{
  "d_model": 320,
  "d_shared_expert": 0,
  "parallel_block": false,
  "init": "uniform",
  "init_std_o": 0.00731,
  "final_lr_fraction": 0.0
}
Below are experts of layer 6 (counted from 0) of a mixture-of-experts language model. Rows are named router (the router's row for the expert), gate (a neuron's input weights, with its number), up (a neuron's input weights, with its number) and show model dimensions 192-255. Each number is 128 + 32 x the weight over its row's rms, rounded and kept within 0 to 255. Numbers have three digits each.
Before each expert's rows: a language model's description of what the expert responds to. This comes from a sample of Wikipedia text that the model never trained on.

# expert 15
First pieces of words, often capitalized name starts or prefixes after the, of or a hyphen, e.g. Re-stored, O-romo, re-ciprocal.
router:113141158142184146085130098141184115086110196112059078109157145138112126169129152066090121115140099152094114075064133114115118178151131156121158137156142131114107153170179097145149169112198094
gate0:125128216170201129056125115136157214110086123139153111132150154119169162095121147163218168144182073102122069105178089153081141118155107129148101124028123142130139112115140088138163157127122130
up0:100182069164163114165166098128195121125173064148161080169091178151102123155113099184131120093112161163169097006138094168124105142173161150143140157142144115119070137164108081122180130127184089
gate1:096049171106187132106127188086121133154109152128150142110140167081140110081185115142186135093157174087128153113143049110114071175123107123132103118127101139147134102142107138142098095158164167
up1:093168170093100170132109124115148114167102145160132122112095127153203126152134123113177110094111134139126047136184081059112094074135191152102080122099204150106129128129112121113148101128202130
gate2:148101156121125101115147108145166124127124047132135161129198146120079107174163134137118116140200168061153120156111124111107175164092156148110124052190154100106079055122068086154090136140057080
up2:098161124146148131081145175095180151082121160146133055190114159108090149132117107154121140116147101130084116091102099119075089081133162152117167062095140107160141185092189103116182126074099109
gate3:163113114069099092099110139129141088145113153158130158170145062083165104135138091189092162149087204134124110167081128134143062167086119083089109111149150068127150136064117108200139126087114195
up3:154103147144075124130050108169086147164134091116178118173069137113125128121098146124213054145156133166158194166166101120166129087136167125091081151118145189049161191176145158160120085151052134
gate4:117147181138114130142139079126137121163075132114076213162080104098112106100127125143068164142178149105108169125148183159113086170161135155107153127131117143147154104137115128125169166092176104
up4:117175148122122079108120134122131161127201151131154143173200132154109129132112165120110134140111215127154135168154126107127106113091132141144087171126156126169164111090168162139148084132132134
gate5:121135127198133170137138150108089110082106173102150087096103097113133136163100157169147075099110100107129135155126175160109137095130111097121165127126085123090104165147177155112148187167124070
up5:077147153144161100108142127139113127095127126114110206138171121078117112133184110117143155083151119134101117207137121179177127154059079150087195166117158109107124109108120139070124092169089184
gate6:141153097084094150096131129119093075128175094174098093180116105063089143147161103133113126105167134089132201154136124152114121132178111169108126123107069147112183130172178168152119096138056078
up6:112147109123145212160107086156137152085050110125170090155147185142150179114173108143074134158122125101121110140135135130128075134139131088141088148111183164118132153113094102114122145138140167
gate7:107118122148104193131064159161137080111145136096090187137159136154138168183104117118109149122134088167158111178146146155114202255087157128123106101086155152174109180131114138153149166124081109
up7:133129135045137114153112158095093070131200130143166080095110154143212076122136143157151132121129160101126116202110118114127124133062108147098123064103141091117114166102132169172110127054085183
gate8:151141144126177103154123120115182132104140146153089103145141120193115173123109116095069150144131168141113130123042108116117120143112113118118138215144123149201130139139119122095085112120164140
up8:155144075080162075218126144149154162111155121156122105143181095090161135133147135085119150084138105137119118070152108126094070048113114078168149065102179134203107143167100119146111170145128134
gate9:172135111121127134202120155210120121106133144138096078165135126135151127152117144123216124067087082094137114101112113127148081129134127092082161106161088126130140136145152172142144096159121133
up9:133132100125177115165134124099099180150145131102097128083072155102148172168100099077152179120060092163114081169106112094183095130160084153132188090159093096130119136117200077127182135167118189
gate10:103099104180077100157159089120129139111137131121112117164168115102155121131193136118153114092141083081037166098127085133133164151170187070097164145107125119144101135121168102180125154121101061
up10:149053136168116166131092118113121155101108140104087148185122165103126122100137148155069145111136175125068117218170139170146187131150103139093112155170069114124140156139171110134141181098135138
gate11:071073079142127142139106105178155159148081078104139134078173126101106118146193139174110136158129120157142079129083123146146142137096157170133149113166135165153125149170082099164091113127177095
up11:135083152177149122187092127132140109151090133146156132145122147169149148148159153123189162147103113175084144156101145189126096103181107130047139153086194074107125099073159218115122145125159152
gate12:159173163080105065051108142105135110112104160150090056204099110148143160119144147096080134148139188128121148152163090111130142118117173182123117120147160098121082127138146120171152107167162141
up12:140139142088184110129108149188124144131127138165117186113158113155160139113163132145105126107092123128117101107131128112186127050111120189072130165178127134129154086120052064125088138191144100
gate13:057148059192138156108177123147124157080076091093159118159165136118105043161056087125109098144107046112075078081166107102083135146160135201157174207124135110151104185075163126092168177115224165
up13:138050085126168149126171142140135139161119140138138108110133112128092105136097141160149129076143117129131163114112182156123132175104165147104098136102108100089079152135061189132106213041150121
gate14:105135110121146111191207140112128139080129092200137083145167122179053200102067171156143110159182132126104110113145088101135119139162123109128118113115137161114119181091122141136160169137156122
up14:159185109151142169112138079110130095119153105091177155152149130131069152062128143102050111167146155092130115146111065136132151137081140163114123161137173172145112126125142107126191062185075117
gate15:141109135105132130128127064134142177144050078154113144051132150155198088138101127138127162090164145136110228129104086112118087116093120127160122126124178100128085134081153103121123056146115127
up15:118121108150121158158178195155132132138171191169122156169106091121134142157165096114126119154098162058178139140123145181115186112137189111105103141127131097157133160158078080158094103144101079
gate16:126165118163071157103096132087209126084103153123122117176132093165100151102125135087116081059086109134078132127081095152144093108207139156093148138152071195061122140161124104185132126112085120
up16:088170145140149099061163175111077133086104127059133107134148122181123072097082103071087102117120131089118123103079137147102068154120091102142168131104145060069120139107182105132141131100098131
gate17:167122177122107194151130135110169160141154149108154121089161154081161181133163135124153158162128120127143112098136146128127136154142158107135123130140134095052129133143182100134147129113150111
up17:105128133148091113142090131097119106126196095128131115120145143185180118172108109112125099131146107170084164149209170137161184161101159143113166131110154161154168138138137084146145143128092114
gate18:093155092037122140126102113122174147085131167112153136148116160168132108192090141105074121097082160172132060146184112082138119140134142122129110105181124165163132139093129118124106136078116180
up18:179108190140159094153111141115094082085166184127086105057180068051186171105145157174075143130067129095133127160205116151082137066149138153117084101128145117176080103099179174067127159172081122
gate19:099112051150148116089153115147158169124130146068130147103090132080103096081209082149154109163128108133109168069091144186148127134129139149099144102156125071080134156170187133126155120142132107
up19:140130112118188155113164131184164122132202130123155146118121099133144131200083075127121114155141039096108176153075097059140172126100078126079133107141115117181139102080148109104141135168149163
gate20:150163150158227093121156189119140128171114110075148108108152090141147133141089104110125133063206106075133152162143165135100131157143115135178113138134151096142087102156103073164070051090169040
up20:135161133090065067191135140180074153139135086113100106146079139151118144036142123139202050084130164136147113149107135170112147177177098054125127181114130108115175131105109130091120174124128161
gate21:098137129148164153117076094165160055128142144127169107112056119113173117143135030104176100128093049127128111117137130168148118168203123149109189096106122170114166147110132079121091110152136152
up21:143199070103082152149149102123136169173156107121136132109126121179133099145178104131144093158056106152144136106157139158082098106127070090113079086153050108103112149103106120155134138126140098
gate22:118140136210106154088129177164145099168119118095173097111072101132170097137112109150153127139122150133103114146147113125168136138106168086135105076166159106152171109090133107151152084096094080
up22:138166120145094135112074148185071116124146119179125150114128147152139102147037149114196154136116144080185094147080121142091193147173154152144142135071118113133129072185211133171176111123185079
gate23:124113151164132097174101155133159151183087169079170095117076100076128119074125052111115095098115144144096128140162172185114141166121116066170167157169108130130127137150124086171141134108075077
up23:108092137176202161173089096130112174092130162101153144162088113148132135147106161139129196142112083175165085073143203124131145060060103126175120114138118147147159162138106082132115135105137114
gate24:106120096094093140113132100143157109101086165139186126093131083140075140160116156183070121132159093149108097102090101137158123159145142159159098150135078142161140095079064177113124150121139114
up24:136082144188138123158170088147122144196153119116130096159096141155108187076141155113108182112194104138066110097113096162126079085116092158138141124085132144118123087116114175183154149100165077
gate25:112110094106168140127160095203119117077066123110107153142174145132118117150143138106115085100109129153134129161128205118089129110140147209133159162107128213087084126141149120180139087095112137
up25:139151091129148127181142097066169074116113201147154177188127126190136120170172153147127148128137154088153129153170199129131141131149124088077116160162134118112136119139095113111167155101112123
gate26:145127178167153128143085128157143142163104168141125141113129132126118150138166117157098160149103090181125081171085155164058126161154098132125050166068139112100104114122132112123153196079182147
up26:106199162225124077190134115146144157108106151116143162157096111134106104121128132115132083135103129167166127148140138196174121122134107143125132169092134149160126110138109185150162152124116102
gate27:086180099145133105150103127154140144160125104117124212106129168138092173114163127157092179099153147143147134160119127144111180205075113137151172177145110132083107125175112155115132118120200140
up27:117157087176129132101118151082148051161099095115066197139154156146169131188151113138043144137142081144119143073138160128127155139144123119151117157118105189173135111091095095147124207179121178
gate28:183098114161123075117064078134127099144142149129111112099157140071155160170143154135115113152141105084131148152090149120077115146149113153123103104102152106120129109119131102179138147123133071
up28:173142098136160076143145112151079104131170128125095124089189105123176173110099130144127114174102178159172099097137138102176155145139088103146145058115159116126112071122107138094144156106190129
gate29:116163169157098064060138089154171112079118112152154146095115089166138164126095091120125102161150139122182134087120158156134123137080094120099146146105121150122122114093123127087106187138125107
up29:043099113148129131112175119146164173115101160124083186081144086085109079130119132133135140118157158174190115128131160096204181181151122186207082107108100121082112175154136130073144091136121104
gate30:150104141163114140139139101093121124146151130146097144141085165154170173112140063075183191097126118174092129088121156139140092191095150152151126112110085055087140167133137106164107145116110178
up30:166080164123219106146135129154077152086166127106114153153140094098133150145129129078084136127159128130121123083103161163072096182159096187161072154117146123189097117077212147157155091135120140
gate31:147128151174152107114129085106096144122142128127144097101138130097135113169108119171101101119138157184143078163148145070034157177127118130192096120110152077114145117166132103153148113172150152
up31:143097122107160152109139103116109081156181147095087114105131117147122149083167101069138124120128153092125145203148035100148113188119072090153131108122106138150071112097111089092078150126145135
gate32:074132094169118149159155146154162149126146139113130111100131120084137125155162147155100171104127105057119103127135104097093191118170099144148111110135113123084074133190113133101095120096151197
up32:121097128167127137066098121203164172158147139152201116149176159108101126084068151114121124199097094163106154065108165134111082120102161178090173121157167034163143086164141094123133111141142121

# expert 8
Concrete nouns and word pieces in technical or species descriptions, such as back, pink, car, engine, km, semi-, -idae.
router:122111122117136103111089141105177089131099089137068166130149127134117155195180143108115101081158088137076165108136158129084109161138063112093093126096160150170171129197116089092137125136103075
gate0:085105119108193064135114147133155061140104128180110090113117120085129099117126171133120103075130157143207108106146133126137142135139160118101107106100104134116129135125107119113099198167115154
up0:145125095134127137162085077142123137128134145162069133141090130139160146128163127140123159133110113112125177083135064121071159082152119126110070128114114148114129084127129152142125123207121123
gate1:135107075132179155102121160123120135119139135147125109137168165088113154123094109160098139058117135057106173103108115102110173105156108111144115140111189147134101134115145164135127166123108153
up1:172108132167142144089156155151111142092152122097068127121162202098092158105106135127197139123086131125222120168137138155139132151130117067180097132172173078150113158088177146116121174109165111
gate2:108139099105153098164153131155101110092146166085156143179139205119131129134113068103078121167143167087145059140167093159110124118099111116058162115145108198194148097148143178145132114171075157
up2:200151127078109080120127140130093108106128107168130136112110158149045080126129194183158129159129164138183093117146107105125117109094107137126179114122110094125126118074135139137128136144132147
gate3:139152159118109092117096095150230143153148119075181129176113135128146137163045069115150092152152161083147072136098157101147161173182112116185153148133120127138108121123083130137147145157127096
up3:091054075112177103185101160142077136117150131095115124135123083189134068178139162117095098121141123091171101158076166084137075197115167162123154136116176186172080112156115118197092106155109165
gate4:111105086103102085110146114174145061117136142146157137148158067194044201151173074111101144126120109144161099123179116225117155140159173172120108126090126112142110176132085138148139089154198134
up4:114112137132116095169128161104111110143103119138100189164120179206132095121100156144172139115118105138114110151110154158120163157152193127105103076133157161145176067132130129093093106105077066
gate5:070151097156148083100154116076101116135086107099086123084141100094047152128174119126142125105093111137105088111157105162072115172163174138104076158140122187205141106147189167189158091119085107
up5:106113130097110153174103105088131113127112165130126114112085173109139150121127169132125058116117138153121166052080145103122061175124170076136124194114206116096142069131091127215104142158130104
gate6:070113108118125154099166077101200103090133144160068130141108111131099136143101146131095105167156074093138134163123070103142127170139151168129157155105175172116102104072136126128150109107132097
up6:130117134076213097142162116132125101118143144164133102152097139135126104099119183138079142152157139110088116092128100155147136095153157119104127127156103143110090176089123155133137189137144074
gate7:097164183197140143138137105115113111136104165162128102123149165150119097148116186153111086152148110145154099065122152074088139101148067137142123116134110155175209105115122105163123123125091151
up7:118135116141097091148089146122114137137120090141144128122147122120157117151123134156195146083115191135153131147099152132149134115102124062152123085185126043067155173106134134210134129144056144
gate8:099114145120155107120076144133156131125137118120138174079169111154106134114153146116130099100148171124073150096109077139099164123136043138202191142115086111148094203135123135144142100103133111
up8:135193139118126080137122061103099136093148122140147142169126170161138120135163086247045169100170075125167134111130131112111121110098081146120115154172110114153174135158062109142133155167183132
gate9:092096098089149079140079151124156082150130114164127117125136154096200122114115161139143175106172091113121102093099180119118129083148096143091099113139168126112122122107130094074073183145133104
up9:185084107102128170127160125122143194129154144114113196124111095060131133132094156136107133099122189127113137126102126113158150140120126091104088135117166103166104105115139175133055131148161130
gate10:167141099105166157076091107140091164126139144172110074145141105134155200179075041079153103117155123141104131114097139113165084194065099069133196098140070093133081144116161108138162136146097096
up10:153091151122114084162085207187105071102121153184144141126122116115123091185120095140140140149207070155097136131172122132148121145135128112071117122106120074105127129107189149141179098129139138
gate11:119098092148159083188073118121158086115146143164171140140154204074154098129146084092093141072135112072134181140114143146139099110124118115161148164130123170122185091107087088134175105115103111
up11:105105066104163135125095117093101182124137165212115167102157097131167156091158099136069079143138106145138133136104105133182104101070076101160167154145102132111111172077172125106088115118107150
gate12:074156038164141106139112160109117202132115177052104091114114147119129153084159048097130128161125088149125168180129134150184163135115112130139124126120188158163064120139160106136137141146161086
up12:080137132114126118113094146080130132166080098209133122133115126151131140096117163130195112133098108170155173149146093137157147121157143128149108146173076087088118177136147164107150139134167088
gate13:061102117139132137096124155096120095155059131202101123066129142133058158102140168143118126093212130074141185137106146123105170189159119139106121110141148087142134166103106100111127097094133097
up13:122129094127102034088137198147119155132102163112036163162127143084118137116119149135067110152161082139119099182109074145085139153121132141150116138129170117153127175153118093115069115156157139
gate14:095140121081131030108058209128157160123121122168074136110102181085085149072154138112119139090117129095150110112141086176108158089194089157127136143134110121212183143202182023093136134131097150
up14:117096106179117119134115061158109051062209118182158199101137111115139117132166171156122102150166115138156149114112049163115131067060132074154116169137186112176125145105068114097115121080100102
gate15:200128107062173115150076194117181150160113096131108107134173130134151164098144117134086107107129187132138106194121127137145098147101156142099112078090132157122145189157119130144151122053062125
up15:111184091173198113106150129114148110153154100152154123137134169185154129130111130155180159169119124146126111167103142129144073122118139099136083091107173105194154150115161068128146157112173144
gate16:129125151114131097091102138086126129099092132051103119068099124071113118172139144136123161112132087125136141097067149120095119112126116127136153113104123126152101133147090156134114102110098089
up16:159178187076065113148201162148090112071003097110080114116136119118141109079163120079117137080172114118116130177161157192078077152084091127119164093149145167119112086149128100159117177161162097
gate17:098154088184134173088047183119140085135169111102150114110121162097102118154058116161096114123145108185121167160148126104108144124178112168125105125111204120098104168147101116121109134102058114
up17:127082101182143145029064146126146178149090109121150115163089133139162135143159085065129139121151091158075145145141121104189184140136147162114096144097148131160101136061090133145194179137142126
gate18:130152095136110127113149154099117125109135131147097150171104148158134130151149088153127113106147153192129167081096117139073102155118073181063126136090141083145114071172109196195093098123121128
up18:131175082165114149099132077130143177192134129122136153147176097089153189142090104085141165220155095168160154160116090128184138123094088153163158142156086125151165147166158082137105112107119175
gate19:175087122098110057105059176110171111099122140126138148082150147160122103101168122172109125137115156124115121123141152122177110123128036138098149141089156164184119128167102045151103168145119104
up19:089166102145145130112052108129127094166148107084152122134192158120061125163120156087094123140131141182184091156132116072083096094140125137145160139082118160182133131110185093101136180123108108
gate20:171205176090157180162097141133081132111123156144090143171104101127149177115100123167132125128143193151103087110130105154082115158175121068102153112058165086115126171133080198100153113150174090
up20:126169206181131100116126131140124159110090081116115162139147139124111077214138127145138083110144161093139072214148115188132116111142124116110165172150094151110134122160064139130097098100122139
gate21:093112123133144146135103126220130158127121128177070109122142105109110110148118171140105150151139113160077149159139148145024090118156114197105139118124148118131169126186027109182132184158091098
up21:145168094070133163142092116126155195116150102133153161116106126130127184091161082091122129133088169127131112144140090109160168123182115169151147093191176144092119157128146187127116177144102145
gate22:108113099229145188105142125129144060107168154126141111140123131113093131092138134091145140170081062129149103106073113162141128123114151146118128147146137104092114136169120119161147101131067139
up22:121184072137116105168059099109165121072183144138121174144140033103161142132129173109120111084128144118115112116073116123105159149086076149122174183119097222173130147143156171131093164085217099
gate23:115120179141113137104120135115124124129125180119134117077151094144140143176113145174120158129107149077148162111177132175108129145162143144149121119131174132015090158176091075086147132195099072
up23:141139128159134119110127121118109164137186142174140136124163147162107185137170203137133124152141119110157144162115178177054157118100075154072149086159066143095115116135164101109133119117124188
gate24:179114104145152143085114173102081120106130103146111164125145139114131144161139109156141084130136177110148135158153096142138071141132112128130167142149168097130128109146098145120160094116148091
up24:094155067152142146197092141132134110143104130158177119160098105115125133134167129146110124165120168106175078130124118121094118186189142127147162148121139081139129156135129147133162101130171169
gate25:119138113124126164064073124137112097100132098149103102110170118161060179143144104080185123117112142143160073129134094164108154136147130107132153147168111136158147133135177131108149065107159140
up25:066065165067100150125127202135133072105083119072158113124033095106121106138110181066186143162145120142133147064148184090132116142176096106107090154077084084137073064084141102123119108134123150
gate26:132146134101120139117102143082114098195089118115079150091102113103153077154125129137088119123148111141122143091094179147084108117110100194112111135138188145152106166119132152107119054102081140
up26:117081141125164118124128125145146142116074097070101143144126112132118058136150128119104133133191110121122137081102149166108153099132134145131154100123133178114143149142132076080072156079148103
gate27:125158175138188080053096150131147136117148137118193211176119062119136133161169088094076068193157117110043152129123120119067116146129128138140138096115139157090159099105102076111169177168184120
up27:174140152140078141119123138220136138122140184140162147112116119156040094097110135133162202079106086118100119101133115127155080088113160150154092081139136153124130044141152134122145160111121144
gate28:097080134162138084065128122094094078157114071111149139140079111088080144161184176106121058146131132133131072075113147183108143091158121120143164107135111145137136133166153136135089130144146159
up28:157088134076070164141143129134215093062120210150118082145107086091143140146148092135115111146103138128108157146112090143083144129083124166085154102107128075133095099125103171190090076140135097
gate29:099122058106116188163129102193131144160099057141153096104122087139125167188089157112076145116096144139089138093134103110105120119132115133132112080129128145151121071113105184111115111124129153
up29:144166133115109106161176148091149081140091090169068139119122084088112098105155147134087105102171120105168158134109145112141151161126153153133159137099181135171134139156128107097135156164113155
gate30:090177137089140082126104149203140144105133122087109110155089164118095136106160096174152113132114144179162080118142125098128137190125167152135111121157135163091135107172143165112127107165114185
up30:123121141106070147169146135181076073174119127106182119104121127174119134145084103135145114099112147124175131099091153093133181125127155039186168106095106171081142109142170084133113123090178162
gate31:141050096156111183125136108110109084133088069114144129088144137133155132158138114127109159171176162118089106091104178077138157155073117105105133154125152148182100123136091130105095125109160103
up31:088150154156103115100074164139100161152085179092129143082102167096110140073187133080109106165125135185146138141126112090093129134113161083170093069137148146127116124148141095101122143090113152
gate32:094086149151158129055090140112145115091191179135139154115109127166181142190110117078178155163141155142056121130186163077095095153089203167124122176131158137139117095176159128126144109204101164
up32:150148087123161131130157122139129136123115110104125145109114150100111167163123126127118177089142112163061087100136152157097106126083095195098153123089153088131190114174079121081169179147120113

# expert 11
Degree, minute and second marks in coordinates, percent signs and km, and sports words like season, football, place, Summer Olympics.
router:126140138161096164076094092128183159161105131086175165188091110131157133060130168158071158110186144097127080113106130118160108162119153112126111110109162107097175164112117138081151090120123143
gate0:126067082114083124141125112180170095143137166105113158127087101123128185162128161091059120149053110120154074122176181114140088109128119104163166187111102131115125103100080140080142156115114061
up0:167156107102142121107098120062128104108079154134142186154127135097146163120164100083116099169088188089089143180202166208138085158215102149124142072173139132139157128123170119140139138141165104
gate1:114093143088132134156100094143098122096113122038164116146100144150125066099136165118099151074109137095132134124130100140114159155112109161117202108103073178124199106137130203143141114113112136
up1:140123138091170139167095201074132167102170070080138115095115090080103116159074106156126207126116122135087140148172112129117115122126156131143159102096134187117130122167166098126166125178118034
gate2:134094114139097118094084133107147122098109159152184171156095138068155112108135144105105132111109116108136074108123108125056107188156142174139179162126070133145164161143145106115127144114133140
up2:215134115120108103156120119102114154159147142150112135120154148116153156141167133120122166155178173075201122162175073101218087169086156133136053141129157112135132095138134141063110099146103159
gate3:115112135151123181079090084111120090100131125131123167160139129132057130105089228121094185160178088110155160122159168156158156142112182155103061060133170110181114096136158165110110118121098211
up3:160148087136168156151190120091144119118133095133151142088092139157161114177148108108058072115130092173167140102045123143139124200181124050115181128181171132179125078132072104043137104095097104
gate4:168118131156115133114130102085145157104092151128114117132144093174086129112100083151150118142197101186148080105117139158147110177130134117124135129096197090156145102105126145114156104171146128
up4:163143093096104163154121113058187169102123117088110116081145055096115120149136158116203081091145127099119135115100102195116131135105151099129115105149115130157185102142105133123149138123132122
gate5:145158086149132124122164119149121120115147152133169109067103121140116131095140132114132074119122113140092159111117128120129105142054132089125149159116129100087138104133118181094109114148175125
up5:090179147170127142126063152112124126160161156156170148111163108113130079081079110169126100132119220147132140139141130122161102140117196142133138116144136046185084100130135079117172099153165124
gate6:087094116133142104088133128143109114131128170096080130171118156185141182139152117183147135101174118147111125147096124117103132110163128103098097128072086077129144128152135158162137170082176126
up6:131120141108081084107074155097144084105094133174149083092136159061145146177163105167111117113116108147154154233147118148193102117089098126127093128174132157129116158119111116125136127152095098
gate7:113059134126141134093143089122144076151094110152167113158111115146117140133130155161134093134156169143107106090158168133174124219109169112109119106103051158161138106119100182124082140142110173
up7:122106176119100105119146089105119092102183154075199114173096170175097151135123138132093093126159089163136120072130151118163132147141093167114141116118099116158112099123118110083114119198153176
gate8:150088135188131156150133110135134161109102117084184059176076128061145147031168110137105067109176098113156111099114111167155131127156102084137112105131098076078125159071105175168156145094103148
up8:105136129200115108184145068147111164145114143177088062111107122104167106145156108142037075138163171113096161135144151165113157117098182124148065122150118150129163126077122162164152169140120103
gate9:131201141103092118122134117098097150077112087116126133117125146197129072153134160144088157086116152078082155152078167148126067158205156123083160116104133115122150180138113054069135109158208105
up9:107109079103089124110102163062164132098096151000158094171123183121098168180121085145182163180120151126060093179171105109111124148142150129172127174081094115138101138123140162181102145125143144
gate10:101155112164107096139089070093155083087046133144072133169125123120140128104084150084113073107128103109141135129137134139127117143170184113143089071134120099083116124066136164160134117089101190
up10:149086128140141130096175088153155178168166133144179132177147128108048156064136126162183122116146053138112107135095126165127121150119135137178093144106152110094171131151117157166145149165128075
gate11:106195147150164092142127100136184132123172073146136067169094095139116096154138136136089150200130192171119102069176089133188120221124177135156162111100118106074226146126067152107118134102105145
up11:138159069127083172146127141111106091133105070166141184103083119110151204160102146160165183162119107145134140124044142108111094116104128081110110078106121107115141181154067132156120147140180184
gate12:102061078099183161108139168120097115167137082093131090225186144037088101109125132157155125086103119085125108130112142165117169144140134096093113126135153087140100055170120172073120191165142128
up12:131181143130123148100120111088143094127140130135169151119147153166090136145152157110159161202167085078133127074122083101157111159148134192107142124139096141184053113102162104093098161172113108
gate13:132095097095158142159074139109135161113137141049116132101128125133138167105132118151120163112110167152160169131116156141186081132117115156155121129156130118064108111098062146154186102090179137
up13:117129133121150092158120132163142121122115151112123085095103075177081104120116135139159106115094106117099139134195065123100149116149141104155116046096061130151148168014141112115111178093159174
gate14:077122167183136128082154103116110142177169113142142142174150157059151132123112152175092082168134114098131150148093122143152124102147178139057093184135096138113188092099088121135119142106107166
up14:107132155126147126101125097110137181141134103160093116108179121106158132131217133108122124121140120190071102160096177142156149154101148163135105082194168086111140108121197075105106082132078130
gate15:102154159150066176116108145172158141135160101151130153223177070186142113104097158114196117129127093094135116140049140126111136139173127114118141123135143120173084144105164070097115088180140107
up15:175110109138149142147143113179173137159127091178169103170209115164096116143097105123136174183064118047130120117155116140136170156133106123100176104097146111131123152158052088116139093139155081
gate16:173109027076080188140192109081144075155136103136155153158114075134101088095139116118101136097170161083181110120127084105095144141128176102055150135135194123121167137164101114102159118081102085
up16:173061098072147091132140179128135112128150142131136102092153100091089176140106159139102127166088122150079167134149194085078119100086153151140178086147105138132119154077138092149065141132148109
gate17:152194137128129089130118133116193072146119108105163117176182124158110099136094088133181096177077106109126122166162118105090089131130107095166121106064121116124103136164110159096104084117094088
up17:132108133115151131111182118119135139110144122112146143171167126179177150144155130126161091121086152147135135133132146105125106133096141138091103140164209161135186189076125115141129153140105128
gate18:159089189139133136112168137124152115105138142127188189090106107130124128112097177197112078093112091130099099164149136086107090131150094146176131149129120099148144187102088128084135104097145133
up18:142178172051085175147145094102104129094172144147060096144158146059212085181181138062108064059122121094152165117135082123145111095063111130122154114090081134165086132106200094133086113116105157
gate19:101122150165140156137067090128109138094152153092093119189092174123127140121148062149102102122144100157146122149137177154108128170170129113136151124145099079119082109144118081129108085136092108
up19:123135094109142096117191083131137101097144167129085101102150158151142157138139133074123095093174126161156117092103085160144117118112179092133148095126053126174096127059116109107149137131067157
gate20:084137090157110103102050086129186097191097067085123173156155082123110191109105101140112095147141087125114155131118078094156064152153113154155095114141129116126076139178136129117086110182126118
up20:170090121181146114112182124138084099140168150159047122220167104181158149104124114112109088091134070120091069096140111177073076123116143115146128133094227194126148097134088110146148168085170131
gate21:100139130132177094114160078097180152136173139157157070170086102160100091081135100138094194093155109145104178122169147176130091124133047123105106136141193105114092138103133160075192103099110109
up21:132157172155192140158135191140104083138143095105174118139092118134125160146149084069149168154135145130154142091107078208175131096128135124101192150141075144173118107109142210148168165133102125
gate22:119120118164106115121095132080161163156146054159145118179193131095148153145128164085192095070171111166100181101152169096140116136159097160161091140096149126143182139162139139114090099117100143
up22:103141080103182123102130116141193097116134128080092137161089164172112107153180150171142024143096131114145123066080173163090138119130122125156080066126126106147128151142133050113147093137162115
gate23:132086148136151119071130150105093141111085128130111127170120166080100140110110184145089113109116169120191113084113097081097147152115255152093132126167084108077129169114153151089120176102206135
up23:127153064174091110159232114115106097100120112152095126143144148124132108137121120157112181141182134136160131171127078150099112126126122130161147145159108113125089060111115110144163121115123140
gate24:094156092112137105094130093091109167137106150142148129150123101087096123181128161187102139075166137126076133104108095133138144178151074083111093169148110103153094119112120130119132147140127106
up24:155058137117137087228110123101134138091153147095112064097114104100239161130091116150094153067095139149137129140171127072105124114105108016115120116101122131088112137162087137136130137109162095
gate25:111121191124112124139129116093108135127083127148093130198115120123147134086151109170163102139193127115099146105045163103080130099125078066154153165135102148088162163116087142137064095133147085
up25:121090158148110112127147156124108097138103165078113169131129116133191122144083132153126046156139138120133161143140142131192140116104136120151133060104096200094085142142064123168128159025087150
gate26:167090184200156164175180159119131126096183136148212149193117150201110069102158082146106169162179170149092077172114162122120150177126148116147161125142139142099197139163151136129119139132144061
up26:099158116109153085144098112161137100147154123092155109131100045167072144100123150126100094144121173191095148117179148164172135032137146166114139154146137141126094134151168169146095132107153119
gate27:118180135174143142098112049085134133139139159162096131131126151114110136082164116128170107133126144127103105145085159094133108156082071097158127103142157115104138167100082127107158168085148215
up27:134110135175081091130171171113116132124115125107153153149089132140158123124200099173150104109166084129170135156128157188102133133120134169140163150178104102149101071083165140165141120106111109
gate28:134091134127131150104179189100105144143172143178104136135066098112124154141078118133064075108166119115162102144091183122103133169141103184146125112109113122060121071096170136185133154163149117
up28:143167151135159148108115180138124106121167128144137129098073086115171128158074154097127118079121115136151105075176125116074136141142135068078099094107122124112188136065131147120148136109070127
gate29:138165106127137176089098194121122119150172111062061139176056161120171143109136136125069121197128073102093077127106164147117080123082092140179119107140140124185153156168125205097129169151160167
up29:123151081139155151108124162184131175175132209118170102094134113131093157137107120100151088181133131120114164123105133114112098137139196122167192124145159070132085042089106098105160131110141119
gate30:087111127137163157078161112118110153157110152161086132157133111107118143090108097071120070128161150118146151144130160142195186144080124114120183124086087147115172187150112100121168165127075086
up30:169147141139162113125142124147126128139117145103153169092140105107117106137154153113102125100137172147130163163123082109125175156121113053104145121139130130094086192128120168139136144116141122
gate31:124152169116119112106090104132149176103111115129148141133133127146173154060122138177100139153135124075136107121199121075091131067147168156133123142112107098092081172116133148125172103094098149
up31:098131176104144160121158151134095103125144178167152141152150117148145125129128134138167128181127047131168077111160115092089164055134100174135159088114121145190137113150126122093177122091125133
gate32:147109106170090168087137145105174166131102116137151160141157107130152140125136144110057150083081153134071099130175163080152094132139134148101093167142195136127128139136191126114114131194124121
up32:134123135118081145149112126113130155137132145068132089138143175199147061099126067136111018142120140101172110159075154176090101178124104130169136110105139100086095125112112140127086151143108110